config = dict(
    d_model=128,
    init_std_router=0.0109,
    batch_tokens=[65536, 131072, 262144],
)
Below are experts of layer 5 (counted from 0) of a mixture-of-experts language model. Rows are named router (the router's row for the expert), down (a neuron's output weights, with its number) and show model dimensions 0-63. Each number is 128 + 32 x the weight over its row's rms, rounded and kept within 0 to 255. Numbers have three digits each.
After each expert's rows: "comes before" lists some tokens at least twice as common just after its tokens as in all text. This comes from a sample of Wikipedia text that the model never trained on. Tokens count by the router's weight.

# expert 16
router:092125112131128088152136112083149142200168103133159144088132116139166132143143017193087157141110117050130134146133174092145171096155149138228130130112129121133160083173090119110109119158088136
down0:129175097091157100108189105142098166072113161116141119145147138136127181107191097143127128115092097162126140179187153070132108150091176144179119105101111159158092087099115101179102145135155025
down1:141173099229122159129043145101152122186116190126132165133169142113165140148147189155101146125131126119121116120197114183168143144132175120152145098136051097114119163111105112107155115137099165
down2:098133165055071134126109131163092061165109083129084159152147172180125161084137095141085119113104162122100106156134164118177137093130165139134114145172118174163104165115122126115113112089106178
down3:169114133144142123160092099076148118067103131100172120135141154104101100162141110117101159117212098058185158152147146119117107097134119142115078167171114161066163090120132053108162202157107145
down4:115140062169121145157105135122101078149146203158158136160187121127182148065139156131122144128109160106148153162166062117162140129099100109089146130117171173070190112131072183103151107145088086
down5:163104105147070109102085178110135110075101186131105080123094135201114113142174096105139144058077132114090119148180109136095115143098092094157145177159154136178166125134128135090134119139174141
down6:147114114090172160117150172142123075134127159141099125104163136189143196155160196101161144065150158130133143111155162097152119153116119102140095139093126114078182151162082107118153102120034149
down7:106121107127104121096145093160108171117150105120186140124176081183125112169126186091143154100089099070144163127110219142134092086090183128073100130123104145137103117217094151133097140148080164
down8:102149067091144147185101081131129125131132093135145170124168126069157167148149123124092213139129153100132103162102165140098130131107128083156156109118144109093142104132117101129106109082140074
down9:139124149119122145155118102143139060196121153120182156133177117116125126171123114164168110099176082147130137154123107199161133099107085169087135157093123101149089169115165105162161080124082138
down10:137145146142135155114162091168172146122188073119119119153136129114135127148101111196166116124126132177130151091119124095110150102174097084113166138187208145153157137085173094095111079109121159
down11:179135122094185149110110115091154193120097188100092149146189175090070120088137188137041138105102144149122143138131132132108138090149181084107159145108087144136115112144097133135137140165136134
down12:159134130175109172092154096143111121181104157095076116174100138063152121119126170133093121145056127111152105155169096130124160125169126164144156197115137055103144090146113114106203101089101157
down13:152170138206126128142153118167127168146136137173159120088107192095150107149140082157099116145110157132083077206136091137164193085135119110177173148102100119090118129134135120095192151118114104
down14:153066082100123137128180146163158156193125158118110117129127156085126135088176134084127101129065120154097118118127163177145111176178227139139137124104073099149137126111107100135137079131118187
down15:166102095120128105134117186134147100095128121082113187129120125117135115092120119074127127105120194135162154095138130098086132142160097120154139163190104128161059099132098166204058147101157108
down16:120132141073203141157105091136114110066160110140153105147187140211119067092101091130170038131111152134132110115053100159144138159124110157087142088155149106110116166151089133082104098125119121
down17:123130153082115150100114106077047122098147101142123115119161155106131133102101087156093126154114138159037096103106160097123129079111065155162073135140118175181146124135166167085153147122115099
down18:136140119119143143128046121135157212102211152118176180167104078095129113068136147133169122073154172078134104166169144198127132143112108131139114144119134201101134112118173122098115188093104137
down19:127132172218121129156160145116109112072184100028124123118135152142098120110100063154115120067145155142177145107063095141158132173138105155123138143120103051158142120071144161128144102141105134
down20:082080130126129140104123145143116157139120136089170123151118123161128172134104070179143164103079104109173137161062139096144172164151148085134083101134107090086092097146073127130148125201137093
down21:136161130141161086066162124100109147114199025133136056119109175154078112171076053174133122148114125132084093150192099155107105123178066126139138149107050097128081157111105092096144137115117148
down22:119126116105130128164129137130075124084176123092120158125071153090155125165069200171102113109159105092130170167195106159167163095074100142103129111149113098071047080141131171139153165117134060
down23:203093128157120127174141131132116151110143151156142141136168178166122134121221187075127095148124155144134124121107101139158128201124205123094155131153165158113164185081147118069088097144112095
down24:113123115131128141125195138122141151121160138168143147107078135144151116126086106147150182114118116137122132163129133124120120061155146118102156101126121130130131195141166161038138082158121109
down25:088107159093123104100040173126087115104094169104146061090055114145125126091102108088159165176130107124051167111173147094123153147119102182101091129123103157150146109171132111094104133101183077
down26:105091177107160140073134109088110044083133122083170153087153078134144158139153144125160178121127120144135124123158099102091108074118163166108087067167160154128116121128105147102115122100078135
down27:102130164145165134057128110130067086166153122129118100112190117146129143113123082147110144144090113088098110137079154068115089123119188104122094089127090109180133140068140111140150175114114195
down28:082176088084113106101130090112124140097118123214137142109154129145122180160136103155096155145129148178218144180121176099127087128164124146162129128110069117116128122150086147183114148088143173
down29:091097157147124151115121145162114110169143096107138100099170103134120099110110129095097100153077138096084129186147057118201176125061164139097091100135084080020090094175065114103138112112135139
down30:126095082086094142190114073141141086090094156053102132168139145124113102156122157173128151159088126104115113096081141104057091120139099121194077060121102139088123120116095148192145138116179103
down31:123161133165125107136083101160161155121084094163128114131112146145129112174083118123140162123161200112086157142147077105132126070115101161116102154165168171147135098199186127118159174110126165
comes before: "1", "born", ")", "S", "C", "M"

# expert 61
router:102111082088130103126176140086118154182166160066138159118077103134142121153112042201084113071091157114151104139153153131124138097105135185175142127121133157130137162197036110098085062161138181
down0:124143096146160130110117154146065219093116168085150114086132128127110108192085138094143151132115061150063159101110082153151157098067139103128113115138090150178148098192097101146172149172119086
down1:166096143123134132155097150190114093125107135078177115146134121127137091110103134103112107145057132147151117150058201124063140140105143182187167105094132150158099167098143108148138135149105108
down2:089133125124117129092140159127072146087039089127097101120061150149106155082076137153166134130079155139110132147138101166080071150115130097109121079144137100132186056146136102191128105143145120
down3:192063145050154185133140147119144128170171120100138113158169079189137079166162112096160088155136148111120083109107191075135154096074179108096166123204138157152154147142112154131098166094115162
down4:141057197060046118156118175168134106116105167101089122158166134184084129158095140078130115107098168147121087153155104112164131155114090136095158108092072154129143134111095145160149144172137129
down5:130130111113150144091166165148105154149131114173149098108100143145123066141078116214107164129140141200144120181094159130145080138136133166166088159087100130110148164145115090058118122109127107
down6:100113164069165121093153152085142125163098148085101142145056127127149130094117211115136164187071112113049120121136128164112115088142130083109098100192095153102109121113115156162167099109132115
down7:130112116102110119074115099156107171192078146152122118132120155154119096120152151124124110146126100123202091168069176117151138104172186098134179160139148155150096207187072141167121176143088141
down8:101123092115132179083128142108141139185099104177146130131137085168139141161105172164133132106098065127142152122123102153125120086152135162140141121091107161116134142101166138112105144143117202
down9:092089112157096122177170119134106143131155153141129148137141164197125099174176083080067114154120111153149127108085109109059045162075056132116133110172140146154112172118150117193146116104125079
down10:122121149136105145148134134120138071144162088152094133163120144192139171171104094116136101103154151079106147175186153109117124093108176171150121122139157158114067146121146144128186087144125120
down11:123110165195134091134180110156183198123145117159100100133084093163146131224165174111119123152149101132092158146127133133164158150094124116123158126135169147089177147095120143106139143148076127
down12:144118141181093106158125109132104157161202116141135091111138149143143137174114084126131150092140110188143078059133134159114125064135028094151105118154165120096180147167139106142145084128171118
down13:095094127146114158145152149070068147151101061168129144175141144114094086140097142074141148133147115148151099093127131149142091153095112105118088191150096037184134138094107085146181131177106144
down14:161126122196156161139109187094144077117088148136118088156163155131183127098127116085136094168176144131181112085144164109058098119126109096190120129174196136165136170128172191133097110108129140
down15:106125151160155135150131096077129136086140205082101144158147156130111157117115103097153068144114102120143174091143110137183154168170114135109073150142176120135116121127192035069113076179097118
down16:178081119198101122162161169159124144088164153163131094099116158126195036077127146141153074138124056077132123144096100134128115177131152098095200124093068078116094110130183149150180136122150147
down17:187093120097072131190104148147179128089094105166156137138159124096114109158174148209109103138139116124128102136156156094133161134115079119139114144095167137181080107148115091134146123125167137
down18:114063155194137104087115133200169113120098138045123094131191148137083072143098131155092157176122143147153128111092135175117113191126107093116127141070135104103088133117136113153151128136070153
down19:144102119078161164175067154122099097150109113124195124099138094134162145191085099147079113143132092102091139094153171104088170199101119162150094111117149106142120137133117130139102165108139152
down20:166149133153161136124151106144138143118132131114140150169102139134124141142162142088151120100122107115196160141113129159193134129104133140149112068160111146090129160157147090097090201151162124
down21:096132159104120128084126114166061163146196141169151132166137120099128176105112066102133142114104142115110164099174093119142153190126154116065103137205164132121101172134076112139129155111152118
down22:152178148172123137126109129164136094145107158151100155119126129061145128088129136101110158063113185134111086113175119092120134155116081179171141129132074132137117050132122207089129158173160173
down23:116111108124075140148122134073130153174153149053089154172110127131154142124136066092112074124114130091110146100133111118151091179152068116119160166171145147164120110150128118118099110099179130
down24:085084081140155116136224061142122138130109169146145078120152116108075118092120171121205104180105088141148119114133145158159180090103133111113174163108131135126108102138129140118146140136076096
down25:130110104137059175120141135173105144144086056120150115138104108111130133135083121151132165091111159057065160102120182112157138120145158146154142092061111106109143102078138139177128138128139117
down26:116167092189103137129202118095151137137169109177170089158107089160152123091145146168105110123134127151143154095119133123119096101126139081133155172096201193154086107117137117121087111174205070
down27:149139143082077102117115112130085151206074147147072082160147115157151135117076194149134112110066064140135098147128122139093174079152175106120056155102126123136225154146080116115105094116115139
down28:116113128162113145180083124096131129177080157132108100099116146119138168125124082153164109176163115110103084155092107156108147134121143090164172167140154122177118153094045168112174045124121138
down29:138173170091157165164154105134174118132151158111150128080109078131151088171078130142055167086115108171122134106111109117147104085121056103070128098117080177094195128121150124123173121072101125
down30:070037139096113118153127095145138159092126152155114143149135086125115118162154109133150119120127180152160173134127139102110205111134139134131057143125114133139158117149115095228138168089091133
down31:152167138106102133143113084128085193100117092107160107124146123098141150147154137111127118139139128196132118107175171161173020104168150101133107096061096113095160152110084150151112121123154129
comes before: "1", "2", "3", "4", "5", "S"

# expert 19
router:099111104094182107108118104113158134157174136116150173135088124081122204122191080163102171068104155151097114104147171142116132078150155091131160095087113122212150095161138089128132084164135181
down0:067103101143106150086083178150073116112082149102075105132104117138182145146165078157111140102071138159142117113159137153104098164044126142112118105155117118144125097145147157168131203119068088
down1:122122080102137119171072124119168142142118164153151103116153143195127161150072174143137093137073165092132136095176148095065115134137122169136099087160092147102139131102158175142105138061128124
down2:062123083121133097139160066133111114161114111109134117127103122045130122117127134166096092162096122134077124091140166117100046123085091124143068132141144109068176059207115125197131120174135098
down3:101106096166115107172174130165129149094123117063129124111101126161161125150123192158084148231177145108025096180103111132145143115163132109154132111154162155103109103159104144120157131111172080
down4:141162147105169127043156179150114123126138165169165149098071094152094083179166132139171108070152163146155111159069074092096115189131151156125157162152174124098150129153141086121170083123163113
down5:140112138138146107127162104181131190173140167151112124078122175090132159186098158198115180146123163062106094101177174142118138061140160129140174086127118102125135134136150160079106110097147108
down6:085157091148117131092148152175053101142120094162121102090121090141133103140127092140104084147167119108109173092172170105190136125121122119138136093169179102091116147094114144129131193164137097
down7:120113083086112188087176133132172173135162130175136137108174111134137156124128072039147128067090107150138090150130130165122171144109057191149034103161121128095127153082144142202145140179145151
down8:150113168148089124093132166100148088141149111067145148079119120073131196115124175111122173179079142100099199085074148192093143098129098179099097127089101135103096106105121123176113127102111141
down9:074158165140143131201040143141153142144071207102107113118087163183144129108153134141099123117187167161096077142073092103113129148110131148093137158184155107124178109193162138149095131111127066
down10:112144067104162103091187141088129084147099135116090135078171093125076086099139085091112118171123078114165143133131185106105174225106147117125145144159095108110115120131134160100158140165141190
down11:124044163121172113083180073166130133094052129161121166067071146143125080172153127111114121104096085095132101145145169112091157163159158169109100132140100138167101184145123171092171148111115088
down12:156149110117090139091116112076149151155155145119146197128129164143164118117133102161181073135103158194179114107121121104097137136135113178138158163136114080123104138083094137147124116132120149
down13:121091109092121115157116053122134064142182158082143114130132150145119116139077116187101100113196102149110106158107103140151079120147128076096111189200145099163098046157144144146108104121163096
down14:134105130141088125137153137150155163119089135107092150116081098174111140127127115170084136146153120105099158162082181146166163207172156104115093117192157172135109135119092117156116106133150150
down15:146116086125116112120165144171123102148148097110129120110132176104105080128140123107139118115101167125174137144100122154111080085160109137107148127071081150075114130170130190105191132164151234
down16:176126123106150111158206065134134142102140097121130114101158107090159134129093140101148158120103056087101166126164141129097176054166130165150073087138164159087165161098117134142119072145140109
down17:147110135154176144132127184122134108073211068095092122121143081110123107047139137124132166087124074123113080168180112104148153128101115121111180111091161129147102125117144154151158136151131146
down18:130140120137173141209086123101144105146134111110142135106118125125081114100100173201081096136116153101080075124138102069142102134177202058109108102098116162099114103156107133127104071117138146
down19:176123086214121130175139199083109120126157162075099167127174122152063141108092115116179142188169136086142127066124161104143098139158117109130143111137121153092105176113158108141091115159128183
down20:097134127165163129119140090139099165158126109140135126167103175157100129170129153153102161119125130152096158157139084145184089139107158104086109155081082083163183103092143141159145168155140104
down21:150134086166103159170118140089128155154124138136194076108168136139119138197089110113128110148136156168126136094125169131147080169175149160178195127083156146150154092146138138166126129205092123
down22:165130135176131165112158099161116186146155123184144153122100126143088071158165152108106155107156142067146138121154126150157058164095083081124140153135141111142147084120159097036123226169131141
down23:123105161110124155169106089104175103099181097114098166144160105129160117131099102200119103152144092186126117114202122109126102132121168141100104153126087107120147091181138216143133092123074107
down24:148107062105138150133116134095148113108105137074103111107148071087079108110126131153155136089122111076129146066137150166062164180168120160138165033084139134080160144109167123091093128158153166
down25:160096058133105135113135168125077106114085116159165119140105154176110141106156166080181056119103087106133107101134111187138126119147136135130146078082168131100094158078095141136109120129143191
down26:180132091135116175126164159146123106101133173134166162139096092094160145181161140144171114139057131119154189123136118117114147135096153156117093144156154161113144092093163115170175128166159220
down27:153116060115063147094132199123085118119152143124142120159102105139091089068116104137133102162131169071140101081083121150127114185097133131179160080098187164074129184119154135105161153137101132
down28:113167133085159132110126090142132149123120104163126096119124151076091186158099118157142150132108135161081147131153135114163136124107128104148145091127073132184114112146125085153191094137096123
down29:124105155105129114094068185107129130118093146156171093135116210069141124116151129152124147123129189122164116100115180062147088193104080103144155144110119072178147084104153068196159152132047177
down30:082136113098099099126165167124098089097122109159149138119103180118114155126132125114141098201164136079140125157125173141157116093148108143129195085110116097091102202085071128150111125133088151
down31:133085177089135114093120202116157103135095190132177165120075112143113112109136132088173144085122118062184113154097199149118079130125096137102148087159113144134170180102085140143110155175161174
comes before: " to", " in", " by", " the", " on", " of"

# expert 58
router:089110132073145127140144170110111195099156163091140148136113109120171118130149105169029106126123155135153120080106153122099128100127159132142133117118098112168086142169116133143152108191148198
down0:114132128129126200129122145159127061122106162147104046106154206127091164159107161072113124145136098113173172106106145175124141144110133116118101104143212131087123112113131152129136128149071123
down1:082110176143119127168112100104117191162148121145226094119091142112176116096169072154207156069119143147146110127065135122124140118109093133067156163138117102149183182082147121128123110139109129
down2:100148087096105105163122141116100100089111127127144144105125101190185114102096120148124115092076146110201155108087140154069101079103118101153090122101142099136127118159134126084116122133142102
down3:155120157166129135121114061091097141142101127144142163176142124130142141219150077163109167107166099110099116158133137155166127126112143111140147146105184119194077110216147138112100126084108146
down4:135195096141182136110143094109166129127095146124097172121163084143108165222117129122154186128117130127118111161137117116081155089112149146143122172132125181133110130169101129170094137121123130
down5:162131181086103075133180153165108155156135138136149156118127128148145145134122118099187123115131090093133152218186148128126088146097109110148152127096113158140139113145127167114080170137128065
down6:071134090127085146146156122119159096151109068118089101094113094175145163153082169106104109096129116108114115084121110127115157102160167150125139133098148121166088126105095130145087172147116180
down7:135162120141108134187102143090176048132109073095165139157119116053133106090135117104114079172094160117142150130115108110133195135136100115094106147149083151139121126177099122117080056100113158
down8:178120128095150061054173158141148190152080097172108133125145084165090143154087119124081201130177148167130093123120145117112068093104090168162178131091133100124162147113148107163174090194152135
down9:178164095139092106162162101150126132093161093126125125076098157094170178144117162174122128144105150106138135183071124128117098142080157153122117149079121099157122083077071176119109126136163121
down10:070092160118097166122070141101136170142115145114102128106116133133117104139155088066194142155130098112152121120147137115103091138141154176116158163125084133098112143156144102126085186143062185
down11:110078149139144127106124109134100133087095073150108137170059096132104131157159142143140087119082082111172110075099155116192101112183120085133118115071077074091150152119137164138118137155078174
down12:133104126145190103145148176129158136041151157158170148199080162101154117108150090107144140095152097163126147112094111124065164141094108132169096099187131062070158134144128156081136133161152096
down13:122131099079131121162116126119015145095093148133066120135116130128069108068056041138129131147131139123142091080172153097107101122127127080097133150136138111170165111202110161148118111089168159
down14:133135089094176108139130122103178101108112157148107103187065135104158138145118132190062095155077130092161070122111125128166137153120132165154167121159053132176186140144110114172168131166165153
down15:120128170115154103156108130136103140098087122133103092101188130164119182100104169215110137184090086097128099125077125152081144049055164164133188136148131080128089134098149119087151163124129203
down16:158113115143146078181158123092151111065162135119129131178127160159169149139153139133095082145145133096177127128110178157139069122117137109077127117106071118094193135144191107142076073079148118
down17:085063144104106156149120119083158130189085095172136099069106153161133139147136111169080089101137139163104123152121131125128106134125208160148101121145154141151101129077168122155101164144116097
down18:113119110151118148228144130084170129157199172115107140138117121148123143151181126044165105162125066136130120119132167106167133185162165116126131094141165128136146182115175166123146109126174151
down19:112164114119169135159116124132170147132070145086082076190143064133138119138128115134118099180138149148064129081136133103178123128100131132119152131150129208139067162098159172139134140117135141
down20:109144082157164089126121114105133142177176083126215173104118173130123119118115129133167098117119114194128092083103162129144101121176156154162141149093104133122098179137153121176089131105139071
down21:149141164183129140105158084075060113129067106130093174116155075098075160111093163113090159153125126129113119092133092128103173118115082111131060064122103127165120129091115146135171073122151167
down22:172071101128105133148074093133113159131180157091074147124119148106159117055158124189126168128135123134101098125144143126113141145122106131130179166094147135168110110193109097127152140165081171
down23:180158083155080180128142120110122147106143116064142174105157167098130106092098156119128134127147148171149100126092123139154138193166150102119143091111074114098099121144201099157124144157147171
down24:089120128155132133149133105105126166223110133059186108146115141127145110170116114152143142145146070106104121176113138122080086181111110098151167191135116118143140117126136124113051057176117049
down25:108174169181180109137156076158165129121168189117110140135078139166072122100155084106145108125089136095095154123147129163138132127100144205137106160132129151149132113136117126096190084102109102
down26:217106169168108141110117151084146128120044141146123124162169144177104181125135160094114130081050172160151154149160102134124141173088125202172157169137179107133133107127103100077122161099151129
down27:086155100140125105152129092103108105160135119183209135129146165172148105132139169151165145141091120137155163101152098083146109165151143123168133096168177079142122086121164169074051097156193071
down28:103177055092143101145135105123130207113123146133134192083141079148117191171145095182091147138134068125136175177137112163106112142084184145077092120093079121122150113076079111077158148154100182
down29:078091121131147098158095139137125141137170154146125175152092174115165115142163121159085130068132125126093153129164132078141121146101082129086148144161106142204206138164127132151060089119101130
down30:123151093143121112119133151132138120093070174105118084177085151100164131108089141099139117086158132085153149119122135166078142150126193132108173147073181108148145201120171119163085107083172129
down31:106172106109125117116142152150122148173146120069134141157093087092119167135120131126127075132100179055100113111126080126124120114173150186125187117110074154111137190108148169204126079084128124
comes before: " |", "0", "–", ".", "9", "5"

# expert 46
router:117103117152196119161065119125141116145151128056118142164082106094167137115143082149093134109113142128062135088147130115096162089143121118110163098126157164128105058180130097114131074113125161
down0:150170182112152123074156127154131173151135144175098158113124112127146120141096156059179088163114079093118101168109115101136148135154162156220109113112155145108209133127083174146041133159119130
down1:126153111072143108122191164149137153092108135119140147071169127102109107100196130121145145151083128084185081175103141113145131163188126137137201141151125133140121195088135111191169167147094172
down2:110170158131070112138169125134162183150185136148131152180175126164097223147092163087126134158121116181124164138126171162139103131139169141176130116128196198118096106113087073133153152137150123
down3:165163142107183132116135152117133131135132103132112145105150168122046166135157135065149186102078120156207067155115067133190167096144121093094152145114091101136133188152111135166108160142110174
down4:104157124131136110113090054122137101174138035179130133098141148157090070147141111134117085111105151165148140147122093154123138126145085131174142179134124129086153131124127170104153180151131165
down5:090100160119155145082139102128138140111101094117133135090142088091180108124134123191144158150115111185123041100136150181143074126121124097075108119160120176101176168157148146145115146161128114
down6:162179136151093092077169128137161186173097072129168143064149128126074168144151070132130098123065143118146104174161118186137103098140140109113155164102078095145160149082176109160090131139142177
down7:179086139058145157115143154094149127125097149172130106082179134175154127160122165097172084102166100118222146108104137180131097115134138161126108086091084152175142175108075171160125140152077163
down8:104150132061171053145158172164106123105142078158126112094130098087111072080087193096173144150090118090134164123124150082162176108217091191168114097087100122112104136112104087131102102120139210
down9:130112067137155159129150195114115117096155120101091143132152123135124092070140149116170069123123151096160162177137102103071121151102157135112143165118155118123165154110142126118074152125180124
down10:110117150037172145082102132104157110118199102180059183154121103145142133081165130116139155108103093116166135081122121124099059116169140146125176126168181152163167180133095143165148117128147204
down11:142086115146139173180122147106085134125154142081147102110101111101140110178096070105104152140188071144101151116118123147180160101084066101103104118172084090166096115137124162127093140173123141
down12:138089168115121144175083110106203161127148134096133087114053095141152099096102095113127098138118130107149117145108093080144153152084089150096112103145165139124124132103128097100178137145066114
down13:052066125101115111186062132106168102174123145167165151104152119148169077088127124074113104117178119160131167122148036122116097142133149081090147171137134131159115135156148141114080136153141133
down14:085119179171091079097142154132145128105167106163085089135130105181049083122131104072102125108170145164112122111148198120120092095151100140112143179085150139150139129130057188101092163127129110
down15:150099149128140099158090126110171127171139127082154171171171122112090120129103152148108113183196083157123120145132149170145185159082104068049113095172121153128107170127118148117143095110039116
down16:131117130163127084113181131180154129068147103141180176144118086103148161176129145135146087107111121102115077162123116103110092110166148059177170132214133128133174081103136153102144076171148156
down17:099095116176082229123091108158144129167143106109150110176094133111116088087087099097107147155114126124120130133094145114147068093077143135156183165107101120101065116174161127125146125143138172
down18:127157122135134163120127174130112186093084142157121106100110156143167103169166110177113085129133065129108171141094080095146171096093095167103111082118124106088096122134123174121143146132160103
down19:134066090110174130106122123083126159117182158155084140120057123134127119139160083106172162148155142105129104170149133113168098111113135128123135120097134114107136117131130175119132229117131102
down20:185099171137110065175137107097085178140170106103173119069144133060105158151153148146130151138140155077116117135133166089138137145146177095138190136114147085173111162120103065134118159125103132
down21:175148126146102114074088071128190129121113128130145172098113152151163128117078093154131143129037122142102124114045128078170077170159123089090136189102156109209172084123108121156112152100164144
down22:134173112142150149140124082138139091111088099069104154141143160085106107031138169147116149088126186125173103110186146122125209111139137149105158151138076133133163122111115196112128110096105131
down23:119075093144123138136097075161139173141188071152108109124150100101149124205148133140100155109098140094064143153148075097108076114130126181138122151137175117164115075181154141110127127080140079
down24:109107055197135134122073100085068134147159158137104077132107140124131135146150157102086130108136127197106174139117142111116092153158096082116200107122116070147095154143104128064146180147105077
down25:126130129158087156102098088123100106087085103125131175123099142147139113114170101132145156073118103170135099142115142167097109137093065105099099071140139101137095146103197111156166115131145129
down26:066122146185168156103102099112121123088110136090114140177151107146113111094094116136106133100171070191082124143111171151145131092087171156107100081136101092085126045159155113125194187143122098
down27:121074110123167145146094154154189152204129087127072087158115122147127201140133157116141109168183136148103134111123112135111093132140122141136140135161205136131126107106113235181165114144096135
down28:144110185176128129159120150114165119123164072108185072174125095108128118124166155149161062102140117140100149092076129120112135193119126023099138149176154157103129111127117106106176176161105180
down29:136115117206135123136155118135160170125172165106156146178116124096097172085111085167126121188080091146121139163119120125167123148088099168096121155085077101100098112146162110111144133152131127
down30:066164134087172106151092124137131141090159076099107129106148088049119141126119119127128082130148108117147160173151096130133134148098114079097122087156166170135179158169137112153107142129114112
down31:138105119123064105073132072172104188147126090186085073084164122179097161200090159144116173153141125109170136167102104122133122127105160170135133169156140155133151150118107180118168096129100123
comes before: " to", " and", ",", " in", ".", " by"

# expert 40
router:098134147071147118177140194087125219148150164063113139133103117139166133114139084137099132131109219126163102104166130114055121102170131193175171089083127129139138124209106115166133139184112142
down0:091127156097119119186108139113148085137137167144109113094078073125055120140150116136112117159089066110142117106144114107110111164115117116104155166164120183133107159181151134202119137179143132
down1:126088078130116084139131059186120104094138198134134159128117164092135136117125118154095132128117152165129095127142163117094151113146122149109105107086127126144138182172107053111133135101154143
down2:157120087109090109152086114093110180134088123091099149076165144147097121157098092156079140141118180119158162169133151151145151149111128160152164115143169134115168080189104132093142199106100153
down3:106110170114086168094147116078141105116135173132119149124121140098092127047090137156118126133093053168121136089125133113157091103111177094081153157146081135132180122096134131127136169105117152
down4:154157088076175135132159191176147160114118125122183086126066114138153160066127177153110097156121131190155130104081128087113163152102078153146057116125097142108184172084144128175136101168121147
down5:128192103123090089084095138187144102118069103079146110157130123124126106122099095112080052094127123148103176165137155154124100127134131104121090160136044142151184078083164098089153087120105151
down6:107163088196106193130127154173144148111194152076132109188129146098167090048189149107159080112085164148115117088152087111117141148109168119161179154156130143165124102138101152114158144109166159
down7:145130155159090134121123145138100099162186178085136137150115134101143127104109148183136108106120109166129094151089102120105138203121162156204140168133135144198168166091150128119120106061154129
down8:166145122140186152126156120143170135126052095052119149150142078109171198163176102109166090159141124122094090126176190081111109125111161111102128116153087157098108096151132093145153110098189096
down9:146153147077101093144128210165105117145122159066107149128097106108094117122136095165122109143140153092153154174170107147125141150126109156093141143129134138146128121167148148194146146077117071
down10:150186144055148114100134132091150165221167085192119087153107123124138144156115110128116056112164120117068085112152173118136115095179119133134109166114117195122092144150117124126161147113126093
down11:136126098105107092148151166093165107055153161122128146096116124114194118128117123174106116162128154102072107114109084166142132122151185155120153123134120152169163109103109124130108033118118093
down12:072108185128111154146161109199148147101175160152146095087106131159105151099181103137187087071121076143112185095100130158102134082108134132177078102102043107124111116149133113112154098135120133
down13:156123096217097171118155128105121140128152165149155079120172150144138110082167109147165109178132143117111077083089171088200145162135112132127186136174099162170120143178125147101150119155168098
down14:109156157183141123153157102088110155139162080130146168164142141061141126147120133166167166151129120119110132150117126158157133148119122138086175192129130093051140102090137100151157091125136112
down15:089092134120167085110083132114079118155149135136077116139149075137081144152131171081126198117115116105113126142147136116071114099120109153139072071168135106128123139097086091161072125147117108
down16:129099116118104135092107124161096102135135116150070147141099115166061101133094124068111098106120123203175092111186125179128137146133073129168108161097159067105126138161146143107059124109102087
down17:108138161185160158129117110127129167150103148135102097141160123072108182053149072102153133218085147097103057106096177115146111114102157132129058091068119150137096091144095162180101137179062139
down18:138101154143142134077136183137060121112136173079198156068102121138130134113154124197156186131140148110105110073195062080169138124143094157168104117170158128149097098068135060066103135146113122
down19:110095178092168104096131069139102130131088138164143107114130134139140160107181115160113156158151118086103099160197146146157142099092117176106151098168125137160097081128138132149134198191157181
down20:170181124139152123187104141098155088085097110149188098112110128153154126096153173161097092176125128131097098144154186094128152099121125121100128150143141160107140083135055132133163097181135118
down21:090142120044139171151143084142163107182113058111178139115150192147088113156140124083128119148125134118151224103152112128137165147164138117185106092148131169063110104084116078093150195147194169
down22:103153151130148141156101151061121105142136114146134180079113140150126090117122050172147200083137121136172123145166137151129119165166128101136008085152121048191180146148126103083187184127095148
down23:164142070119103049132160079140158108173167132116133168088142110095147136178083132118154133145128135118091114080127120139102115131140118181097119113181094219204115119163103185085135139173128150
down24:140150199127115120135134188141113110109141060167166147147161134139112162140120101125062117113146089163111144102107147143201148140056157125126134126124186107095129083104126110145080093141188110
down25:097144179173080159187131097149137111111075137118107129154208184151128134174190146099135109167132082130156152112103079141135103088149126092110099129127085152125059078121130180121070100089143157
down26:104157093107139119103145123189115107157070135072145065099114134064134110104106173144128167090100108118136110166122107130135031096181157156128102123101172160108110103105148119185119111133159143
down27:139124134126126099210134132133146131145069131046113110136117116171149103100137139112133081080136193099097122123142149087182137163114129171107149128127153132071075151133087065138147155099146136
down28:111059176146094122157136154103143140116139104060141097121108156076080098120142071176131146143157117082150130138128133175090170123132143123107114111151169140141125090140084136148136112097100124
down29:095132143112103068148140063121136146110131110097148159125078145076128135150074115118066158108174119172116148101157131101161116051152137073129084127150123135140123103123154081119154135074162149
down30:086075211145098141079095148078101146152126101111117113106106111127105124152149094093140146216137149150154127122141115148157106152106022144110073157132103143114131161185150137128115142079087185
down31:178145171191102134116163146142156097123148101141159110125198152112149118160133205143148093137124095120191145131131129128127136152081135115066199074130132093103139153117154133154128146120147101
comes before: "0", " |", "5", "9", "4", "6"